config = dict(
    n_layer=9,
    activation='squared_leaky_relu',
    init_std_router=0.00633,
    lr_router=0.00059,
    lr=0.00282,
    seq_len=512,
    train_tokens=354700000,
)
Below are experts of layer 5 (counted from 0) of a mixture-of-experts language model. Rows are named up (a neuron's input weights, with its number), down (a neuron's output weights, with its number) and show model dimensions 0-223. Each number is 500 + 25 x the weight over its row's rms, rounded and kept within 0 to 999. Numbers have three digits each.
Before each expert's rows: a language model's description of what the expert responds to. This comes from a sample of Wikipedia text that the model never trained on.

# expert 7
Description: Romance-language name pieces
up9:547524519515496487478476528504497506551492529483517505503481464495518484472562507509478460514453500559521479487510530492524499510482488483515488467517478447484509530516492537499456487477514494487532489505488495456483485511476520472511504488518553523486485511507529519495499481451496484496448507532534536480479525505468499494450528479502502509492486489475471475506524511467516521501463510458517514553465513511480531533450512554460497484484517460532519522492514484486506495506525524499496563480486530493504476502478547478527502515488514488522475506468505448500447503486514471510508450475491510481510480466564512500442498506495502497507510550462489509470460540559510510500512
down9:505516521500497490479526490503539480475494479508460489527486512506537491502527524480486479501463483509485526489506499510511517485485505509549525468456505485557517495499489505493527499514493471494529482488523504455481503522486516506522528502501491514475484510476509488571470514466456525481483498527507483463513487464525504514528500492484485527514493493529537469505492530541502476451471538483504482523499483487446500460480460487518479456526458496449474506496526521490517503489509505492490569517491510487502474482528565452504495491513512517428467487482548521527453516446484490486439507527489553547473514484503530505460482450497514532499514534474483493500494531515532550469475
up10:498488524472503519485496511508496508487512493487497460469552487477547487504501546465522435486489533526547469518545506508465531502442527492516535479500522515497474462484494518507501527489516463497470523477504522500501483538496488492503538522503489518526514516496483570513500460501488475486534523512486478511500507476502461501458498526553516482490513457483461483497461511503489484499488484501513436466527530492507526553451462494477508513512472480504506528529482524455492488513549471455455501516444519532492522559484484456525503468510536517516492486491470478485537498501483512493516472476486515493535501513542520478499489549502510464489494519547524492512546471511523488502475
down10:520518535520484478500539446434519520484513511499461523493449505544504502484489497520480498531519485520469471523481483516537498527575499545514502483510506470494535447535503527516528471521513512475486497464487474501478484458458495559503505486485511493514516514477529492493496474472454495512463525513507499515537462493454507494489501490485492467532525513500542493510548493503490510473486475505504476476524496517475478511485504516495491466535531469487491464559505510527463494509509526480491474516512504524502444465524498521457503508500514531499540507543517496520527456476506494491484479532530531487471486530507471530534476485518508474478561458503479491513523499467547480555474

# expert 28
Description: Role and entity nouns
up1:518494472501534528458525535461475480486475488565512495510524488542472506486516489544501493529469451486490457504528567529513513507476513504549546463508497487499539498511524467515527462496540487508489501496502545496507484508476479538497496472518507471501467508452505520513539528563474484513515488535525499478502494496488493495486485479518498544517512469506493493487535478521510496481530533499468554535485506477484494498531498483487496484481488515479442474495482510510509457508527528464481493494525518521517500502542475446511497482519504478493513479464488502480538545473517490554436487491487481481478518512482536520486512491543515487460523507435518478502539494533546531500480
down1:499470498542471535464531512532502553525506508478510524487475492557512459569498533502469509501529492507501473528461522503497488509478545501535525496483509483465517527541487481512461495500523564523520477515491440523542463475485493533517517474521508486501452500499510496512526547532486489536468541519441466476506477492485538497526518490471481515491540510516487528515509478510514512527505471507508525485521466521520517495525483488521514524472493518491499471513490490530529469497510520559511513505498528515469465464517470489474448541506521502506478503495506496537529499514493528533511497495490502514529462543480538456497507498500510524500437534440493514488528527532488480475515
up2:524516458489448486534501533517481465496515500485483506492485521500430522454477467500526520518498475507443472522498487483480485486484433494491495490492478494502463533510523510518510510513536463452531457486507473526546500508496493476500512523464509507517487524516514541549443484503499508475513522498482486537523490506514507489510493526483495537488450501532450498464502519548485515550500470506496519473537529530497511481469505504486500483514471523565465542525490531513480467468509521481493461509515573478498501511499560491494520495500509512466496508486501509514546524498502472566486449493463503501533491513495480488471439516504475512473488479474488502500513478494475512482524
down2:513528476472484495450501527526517553469548497510550469448486530488497527501465536510508487469520515507469511478496474470530521495535506511501462499517498532500485534542487537520523483502537474556488494463471521521500507496494491452549480480518480488511479524479497545493487507552486505527492500558502517499498548489523460488497498502525484468537489539504545458461529473496490513538535527508492514468494495514486490541465545484485484470512479509489503550482528457454512479529503491491505514532510490537524522473515443523530521483502530467501517495478531507513511507529485526500480507489535511442451514471493494516500496494494488520483506470512550531544487500533488477508511

# expert 23
Description: Football stats tables
up10:429509499460488478445509534480507496514456502483520482493519484498502524463511477544480475476480466483476526537517471474505477472530502497503480477470540505523490507543520513534483491460485480538494512498510472454480517501466518515471489499492489529485471469496478492491528482491491487535488494476504520513482482469491564516469474516510544502467428533530497463454461548490490516510492520476468460494524495466524498526484473488464508517496494527477497449501509536480541546500494467473527550513518516487539539458493511475483532491518500518486508488503445493528479492531509497482503502480548471527473520490513491542495486494517519504538534470491499513470499565472504496481501
down10:498546502494504540514521476495506521538503485544510467511534500513490508500517538525500458521547509485464473563515475511507492554523526491529480515526502500515481491514472474493479491468519506476488549523473525460449457525464535511548453508501477511557495517481474508520476474489491547490467504508504489493485500517519492511502512512479530498528479498477464487477494470507496488494461578515515485495503492505489536540492502525466495484518459509505498462489548457530506507552519515488502514469469497463534532479538518463480469501503499535474523467549462497515486501509507480490465536519505458499496512523497497546507521475492516505535545488474508537510483493466463479453533
up11:542500556531494522483499470499505508502504510474500519501549543479478460529487483524532520486472520490474486499482470514486485516489498500508478463531519482501502499520523527484509538504450491510533498481516507466527498523508502493538498497463487454522571516479493450504497472491497516507494493522515501484511480500511440495513491470516548513519548521517504517554544474544543441475534500505472491555496520541515525453541560504487502467493544484494494506487490499476451538524498486517503463505486530472537508561489536498520513506512449460480511496503491500479510455515468494483514468493530493477500468549549500520496508515531496483514466497501523492487544480527519517511495
down11:487524520467493495518478507483509529437543482522532461455534510509501528518530492485511484485464514477495493516494499518487546455542519503489462528492485528473503489507539462483487506492522535526504494480529548525523502458508523521538492485528525507469470496507491480504485532519505515511494542530453532524517513473510506516487488512514486457495483488474486529521496510559495548502508511538493517504501476521502448473518500507512519511487465515531454486482487530496546519503463489510490478538512491476501479503496497470461501532486510512460504532541513526450525455540545467503554486478522480521537477499515549529499455538477496551529471493497481543545536488494529508512522

# expert 30
Description: Table row openers
up10:505496491445489480504467518499506499460524493488476515462491468479501495464534511513538493476531509523498488539528504500503562486452520482516545540498509530488487529486542534510556453493501490504464505514477490497501466490534505468526494513478503510529519499516510510447528557482503488524517531536499479505477506503529515483487489532490538522515519537515508497466536470496500472490508485518469524503500495527521499503503490481457517513530459499454504498506539466529513506553483497505464474513459515500478489533491496512535508564498537468509464546499526479528524538452510450502530518511525504499487497532529465534507465452472474460489503558488466515540496530486490457519492
down10:528465525543510499510517483535464529495472512504486515473429481505535537478521532500443479493524509522517494486524444488568516472483510447523514517480511508510498506490506541491499476455477502492510555497504506535503489517496497474512525518559507491531528493534513491480491490509513582474530495500473518482478490480471527518447516506497517455467459497465504492518485508491568518468518500510484491535510536521516502516475552456492494522501490497506484486559533512510502485501494494462523538500488514560515488497509507496528526500518483505491505514508449462524503512502469486503478521493501516515518499510501472510520489572520465522494498442486500487505530548491521497470490
up11:514479470481461507483468509524562516492496478498541497496514521535569496512505462458538521470501516489486507463531488474497486469484537462524489481510483507521543492497491455519501517488487505476454494508478514519508503532479480560539526511537476485527524506490524528475527500476501525500480498448467502503460531489458498504502522496502486454485495508526502494492516494484520486470496483502505523504481515502499528502499454513490470490489476521508535493485513471524470502476456467503474531499472499517469451514497454511587470513513472483444526489512496478473565470474477504518470485508500505460516493512505510488498517518522460485517465551537485465522551478502504557514465
down11:488517491516514558547486520491514512490545505521465492512513484495516497488526529557513509482494486547442492516524505496470517489479432452483546542498479482504513525485533475541469490494495478464505505509498489481507527482498527494478489524524505512501484492491534464447521464484473523469502445487487514489494443505495572529467467463505488519515444515508518462494471513491523503520468471519502495488550474550523476508511544482504534486483520496501482483487530501510507513472503515515493479499484505524516526509522490481446491521470500497513498471471496460499508492452499511507524483510513447479480542498511487524476493528524485497455500512499455566521485552531468523516526

# expert 31
Description: Mid-word syllable pieces
up0:500487488478486498485546510511503490499487481496507468507493515449534515496535486508531459497555503522554519464566506501476514510537485470486524524552487524500461503489502486492500457470493481484466516509462475501527551473520490477522488537471515489495512477503491536470512490513453518524557507524491483534487533497528501478478499508487555482558463525490549497518553487541516524477483507530525495497475490498476520468468509512520511512485493500489491469491482533478536539491507514481494507499525535496477470504473492484495468496519513511514478470445475495499506465500501443501468484506539517504474513473585511483474513482496492513478481456524525500512466490466427498525484
down0:449534502498501539529562488483517488513509508459504501531473478472514542469521499504490523514525520481522467489498488499494514568522491535516485481507478514519507484510538492503533503490460492512451526517490510459497528479495510524528464546512480508498527492515515521510506503484478513512504490511474481535491516508525516493473481514542501497530517513500500498507511485490502490495483471524539484506463459516478540483501489523497444514437502449495505440507490481494563558432499554529509448523531513516518461485467511553499485485499527519567487518466479491530457523513509511499444492446524516502467503509521498502510521500522518487524523463521509526516467481533509506480512
up1:521500481502502500498525515507543471509519499561521495503473486502483454536458473538500488499472516537475494493444514517534500494490507500522507518471548506521517513509501533505465513491518492513436498491505506465467479497492503504528483455466504487456518500481531534503453456526489511510483520467548452449498523557537484505510520529511528482501492489453565501518510525465538539492532503527504465478499518494502491514503465477484507472474537497528500555477508467510473509519442510484532484537529475485507503502485512458521503487514473512475486518481540528502483452486474507478533548489498466467538492499537483547493505476517475511516512506494490512495493471478478535459461
down1:531526490499494502494479513512480458486508507513486482490515551507529500550504477481485530523458480527460462471457459502500476480488509512489489465453518495504487522536523541500456480524548439522439494508514476479514493447469511512496462494466505565528542516489524485497487480496476524516463501519510461481481499532481481523486506496475488526478473470527542489482505531492522526515497467494473489482505483533504530501486446494506508516508530463506458519493491511433452508460474526506540462506517500476511485542496464523513490519500481538498485497501502507552464492466487538513534531477540468511518506531486539497499504508483476484532546519522514493476486508477491500485443

# expert 62
Description: Citation and list separators
up4:462536501494520495506514501511504525525467511516484505485513487495470503512468459522504534480511533519481523518506480460480479478529519496493473539483482485507523525495476512532475494526491502504511531531517530483512469524512530505490483514489502518467470474473460514509521459522496510462531471489502458481487470506454491475507527544532505533486522554477447486495510490507526476519500552482521489524436527510503499560503536517523526526487493503505548475510535473510494445523471486467480570526509471516541485516448500520511466512522510536525488487535534490541539516500504512525527444524546534501533504488464513509457528501490491518495510460526474505501490458493458464470509
down4:512545454502515483513503503499458527506471480524501477495503498516438504465522490466478506522530491491499497452468501534490518488497506521497533528483527500499499498530507475485508502447506573489473495492484515511523490495502531483480504505484508484515480527478462533518555539543542468508494508509488509545524511486463494480532479525498508495516495480465508530550532503484463540464476484501467495528479513511464468493465498479442476488486513502500504535492545490530513513509513513472545518489459463523510455508505506500518507508459492520573475508509472439520462499467473546477475517526516489441487506487469516527481530499481498529495518472489472490531514515572519510528502
up5:527464476478491484518500499514426501488494519476452473495502504471457508522496500495537490460490498426543499453500504452474480460474481523462509448489503518507486500503514490524514528491547501478519462511481443475522517499561513480503496526507467464513471484490457486535480492487508497528451505488490507462467518505526471515516530495456516459474498481498480480499487448500491502481477488485527573520485506495465517525493476473526507480491504518482470480499503484486525520461497467466525505527479514455488491512509493493537481501513455504503505478469557495553457496521496511539505508465533502552506515489505496549545495516516485529498486519504514547457494494493503491511493
down5:484510499466515499503508475532523512497480505528504530529530539493492543499510555529490523519512488502544501510498499504488536509523511504511487549466489505495529510538481491511484489477571513529525492527524506499495526498516528541500468491478489501546489485503518509530537468497532497546533482511548530469475499503517481535534437485508491506515501511567489468485510445516480478464469518499511512514482475475458493520466514500513465478485486473462475548526528475505502502477464490499503500526514497433479531521498513464534458468464487499477479521497546438514476478507515476528514493527524468518499515485508555491459525508537484504489482499522495524427522520482483478493469

# expert 56
Description: Common word stems
up6:499515508501515465517539523476520532536500460521483482517508510529518481535545488534527478543523533475531529503505505491489458500498492508523492461512501498502507500461459481556505476478460533535449479492556499501527519484540496468470525513476523528499521494487477491482517486486514499471507522509473501507478475489492503501501470494514519535505506485474481494513533485447475507485525547485471441534490505530527445521505508494485497468520510483442488496516511524468492508544552488505468525490510527485478511527494542483496505509522548456469481516503505506485526502493481470472465473583501495540516521568502515513507513524521509509478480489448474491497469532534499485539545
down6:531467450444557496486536506522526524520464483484491500535468516505476468554483502477499473542523531527497525520465497473494446519504504498511508490494527521471481466501487391494467500523473514507517484472551472513486518490532508483481535532492553522506511469479501476532474488479510503452483481465465536492502485470502494492540517457497470462491510505490462528525491495497495519486531530521509504475496513495520487502496481471471503467499453492461486510480505487549478478513506499474520513510476487506442456523512552486495531491496518484532505511516491527509475473502497482512470499546493491504496476461487473516458513540490511527481504463490472516490504510516516527531550
up7:461479515489522505485510522490506444441542520490498498467497532563505509495488503505533483437486508499491511487568511501518459502495520502510469503492497508465477456508471468501522495488498496486480519532542522495458500476458505497484492507532524531508531530448456482441497488544491504453519489475520501506505519522460492468497510468482526514482501513463474468533520470491517506497466496521517468499484513484502439485543501497487516527491490494551505530501495483488510530491546515535522484456476477499502450466480515522535534520483502454512487502475516500543468488489502506536549507499499464505541554525490537504498498466530536504451491476534502480483464476515493499510474
down7:510518512493535515495527490467538469484479519476535479482464505503488429480479515502493512540479538419484522521556507489519511478485499524509505542492490517480521474526515471519512476513471484521484486494509505485469496505482564487509441486481489511497484516521509470442487457533480482464493511527475493538478450502479443518486457470533459514492514485464518448486459525515506506475469483511547533504486528497522530477520515486491494519499520540550497493496492523501506484501511516535497489443468501509472481535535513551504501478521526496489488439510481519506476488464469509487514542489477522475493507508460532510516468479490508544480502517542520502498464524514511506496482

# expert 41
Description: Nationality and place stems
up2:546478497472527490509479505517477507480520513489488508461481523482483479509537504496490499482483501476508507506500486534499508462473490490511531489499491475489461509486476467499488528478539516513480467504481463487491511507447471500467506489460523527521485488489500452496478473512503485460446466512568532516507497549548498497551495474520512512531498507447501472509453451435487492524494511503500479506456529498515489516526504509440478495513534505505508538504464507506497495476519519465539507460492498496486429524465508497464496475507511464526533520497488466543468487476525476556494510528532456488476505518523544536462490481513481485462498488505488524501481509527539507511427
down2:440490514510538527472514488511462496506503491440503490455495463542484449486477474516517500478490490500511545487490485552509473507503520520509498482551491486482525484497496538500516469459524499523492497517487524535511480493473481551503528481543500519472459471515509524461497450510484490520506478534524458487516458526518510527489535509466489515483542516521507516496510507497486545459451498485490509535507500518498514506509489522531564536530507453516523517519554500537509521500484494505522524491467478521530448473481513538503495475526499513485494505495446479508528468517510548513503514469512481551526465527470459477498517534521508505467489521508515474507511511459551468468520
up3:509539480467517557495526490479503482483450552486530508495467472498486540472532505463471476505491495493439583488557516466493522501483492512444512530504499513448536506506504522497504479535478456506442494478511483433491506494492478479463505496481490475466487522514531488441504490521480493505469497517516511490505482476494470482477494479488488512492507564487503500473528504459498499503511513531508509483487496444509503473548480547511539477533476490484498515490517507485454510506492495467481460478488542512495537537468524481452488499537534528501489531478526554515502478503501481522479496515473488509527493472503501510491471476509457503557514494482501529474484506500514510475489
down3:491491475495532518533520467487506523480480475483474501473487497490502492498557537477501521525507509481494519471482516520554486530497466480490522518509467519473512477495549481517521547492466528534521479563497455531474512478473505521491507476499527476491499508499495488492507486479506514446522537525514489507493511503492473561506528516515531479473497520447578491516506485562498538487491470526499538519485504521478514531474502494535475472509487482522499516505493444453471499525497515486521491520495470493485546500461493479527510492545499467527471500507493565487496454495465513530518493468421502549488490496505492494477476493491473545470521484454485531487492514488514534479526

# expert 9
Description: Mid-word verb pieces
up6:491513499448509518491506488482528497492481498523520480522481549526479493485535479547536548459478497506496465479463491466496491495475498513514528541483496451456471464495536530513541471516479473525479545531499534567501492491498494479501486490471471493460513485526525515488495516515510495487436509506521441537487479494503467510533471535513524452503451520473489460509502459484473537501485508466508499474508490459476534508537549497491508515504501499482504504521507519502552519449489533476482459495495533523520508491521529493482498515494463482516463482482537481549527519469481499536471535481472519484508481496501494542516462511551519501529469485489539521509479477513465513498513
down6:471524501499515529503459511546539508489524495495509498501511440442497498508486542486496483480530491484474516491488492504551511465516482550488494500481521463494446491450504502538509523491462457497461504489522574499509507517548494500487516488524487548495497532535524486489514509518495546472498518524512464491497512480483528481514502499516554446494443561479487524499509484524504455512499513513478468466516529491470518476506483506509513466486497475486509519507502531480505501483494520479472535507499469535494491528497500466468549490519456469553512499470533450511467521506488505499498442541510500497455477533488481533521455502482530501489509544485507507512494458486491510496449
up7:506460571496477479508497490477512485475464514485490530455499552509466447508507438484514482504514539481482476546513492482492479524483500484525494508498531496491511511507462514517521485480511528468491503481505470521547514480470474526486485522480544482484532488494471487505500537463463486496470557503465481522520500500509507466534525501464504474463505508477494560482504507492492483508507482523464558546477511471460531507512527464536492557489531511546501494514463442492501481498495454468552524510526512482510530509480532484478487500500493519469477475533503492504504496472536498510471474485511462498493492523531490502538489525515511511521480467453529497497489494497582489523510
down7:488516561515495520501502524490523506527479503540443526536472523514530519516463508510492474501522488485539508477486495509504526512478475510533504520448499547522485523464468521497493495486495472486521515508524531551522546550484451546518534534487515485508507475467458537487513459493521516520546485551462485518479488560503488468547520476547507470521511489482493530543540504508523504512509509513491483522492483496489502514511496500534471507497499489476492495494497486503528525475469506557522531524502509470505491496500465504508462505513505499471494536512515504464497480483503506543515426506524467509508511472536456552506509532544526493505520521491515557508494521492494529438528

# expert 19
Description: Historical and religious stems
up9:478485529486528460502503518442530528530509548563478497468488502442487538456501469514462557478516455491521501480503471507544515514507505439490542466519489478518495514497498514493462525532477487497536553533521519520492471479455525532490517496498522513551518481504516481519506483463490473504484524464491499468520534458496519506488519534496523506497470447480514498503486550461509563475495509497517489499498446484503527477505516525483477506522524472493548499499517517515510511525511510497520542488505531512483533498470516529537495482508530503496542479444476507499505516481492493472515485487547519494514513460494501520519515490484522503435476535488513503533525468498517467484498
down9:429428509502496504504500498484532484502509492534505494492505526476513527478519470544505538514477472532483507465484515515543539510514527486550502501534474489473504466525509492470467529472499455473513528537475508531522521506494501491530519512480494516505515468463522502545541491458478545525466505507468505497503552479504565472513481517520507480458473447482543504480496504480530493498488487517522480495485491521481552519502505493541534503483522474469478442516494491474481506472475527519529491519520493516515488476535490546499501497470536462498496496455499508509516530518469477497481449513518501513436506456471503520496523513474498507490488489518464489570508457512500489479492
up10:492524506467466510511538520479509525498495519547522513462501488507502496477505526541547483469475515531493516490460508497486502464491523482481489508501472475456524511544530488524449497476476471497524540530485491478530493538490497497528542508493507513523524502470539529521506510489499548539509538516526538526522469504470498523517482461515475490533464515495445512496522489476557502580506510472561509500524502505488550518513517493538504535511491542553512495548557485505479506538533483469500495498486495501491500514485518493476482436506511532500538464498482488464525466546466534527488501510476499516437497506485503517504466532500480479487508478493518547514479497511507507509499
down10:502522541504474447479520457478506545508489495541501462497491493497510504548486489555502533458476501454498509467492529496493494521538480506503513505456506475463477505486452472509491549489488517497507524499518475484502509534506450482527507518489495508466535474477506522525553487490517533510485497490525559534505522521479511541520502477461517470503506497569481486554512505510523470501516497504519489536484498529514519492491496497503474484504481487495477484490545520508436481498518547500510505478484492508542493513473531514477556488549523527552527515490482522452448493513468475507527478504483517529497565523522489476482526485483488464474510506467501469488540470533495490524539

# expert 43
Description: Latinate prefix stems
up6:585493517485500489482438512504465486466508539485480528492493518502498469517524508483511524524506504454475545490482526476493496490477487534494530457491487444485512512493512513497509460527495579496491487496525461560481481481555526498510542525507489534494504509490492492520482532509512488500498500519517489497496512480499481537477536506494510502468514496468514468519492460505521498498505514472503493440491490481514472522480514519484546540532513487484496455534531475489485496479490479497546481508481442539522488484437496469498502491488489525534492562516502513442502483490514504475500511473560509541507502530542534480491478538503473467478524502483529496446537482506522489495501
down6:483520491491541521556495487524526474481497515498493477509499506515475511487537496492498530479472448465493524522512447493557521487499516541514503489500523478480519476506499511491540517531479581497530505504516475533544518480520452548498443506510484527520511528484499516548514511497504507503482456534495517501534483489500498524490523471500475524478486435506501471516507476494511509489499535507494519473486524536496504503478511499532518518530524481522522494536474498477486513512488492526544459477515510482507449464507524504547514513476530490504535501514546500517508474492511512459497482511526471522455549494494528538472544509494513515507461433464523533560521522546451497492509
up7:523474490488506526480489476494508492514551502517453467535507486546492493487527539468525501450499484460478513484447505527487464435462500456502531519519491466505490500512505521541445477502509511493515493500483567518525503573455509486456492494504509518531543510483498549481480500510513507499511451458526497473494481489507480485488496550481505471473487477473512451474484487513482520494471509533461491455509485512520508529503533496516508516507521511512510538471509520548509557548505496474492482451493513511476501501512516465550521491518463542506529470503518546476473509497457501493510489514504542508493509517502524486471503520532529511464517535502534476453525503482498513492508
down7:474502484490513493534494483508465491503535520494470493468506464525508513479469530489510519526507506497479481475480495515463504489491503493500513555470509498470473486484510513523455502523476566509450543523526535555522533522470505491535497494472526469516571533492464506526533517489496515521493521449514558556505484481551500457515453521494482481448481478525546432492521524548453477479464493513548518472482525500489491514505493511539477510515442546424470556494510506533473510493487511497481487498468513511482511486537510493542497492497490500507520512503492479477504481476489492493477519490526504500476503483489499512508531481525533503530517523497469515504500495503495476498506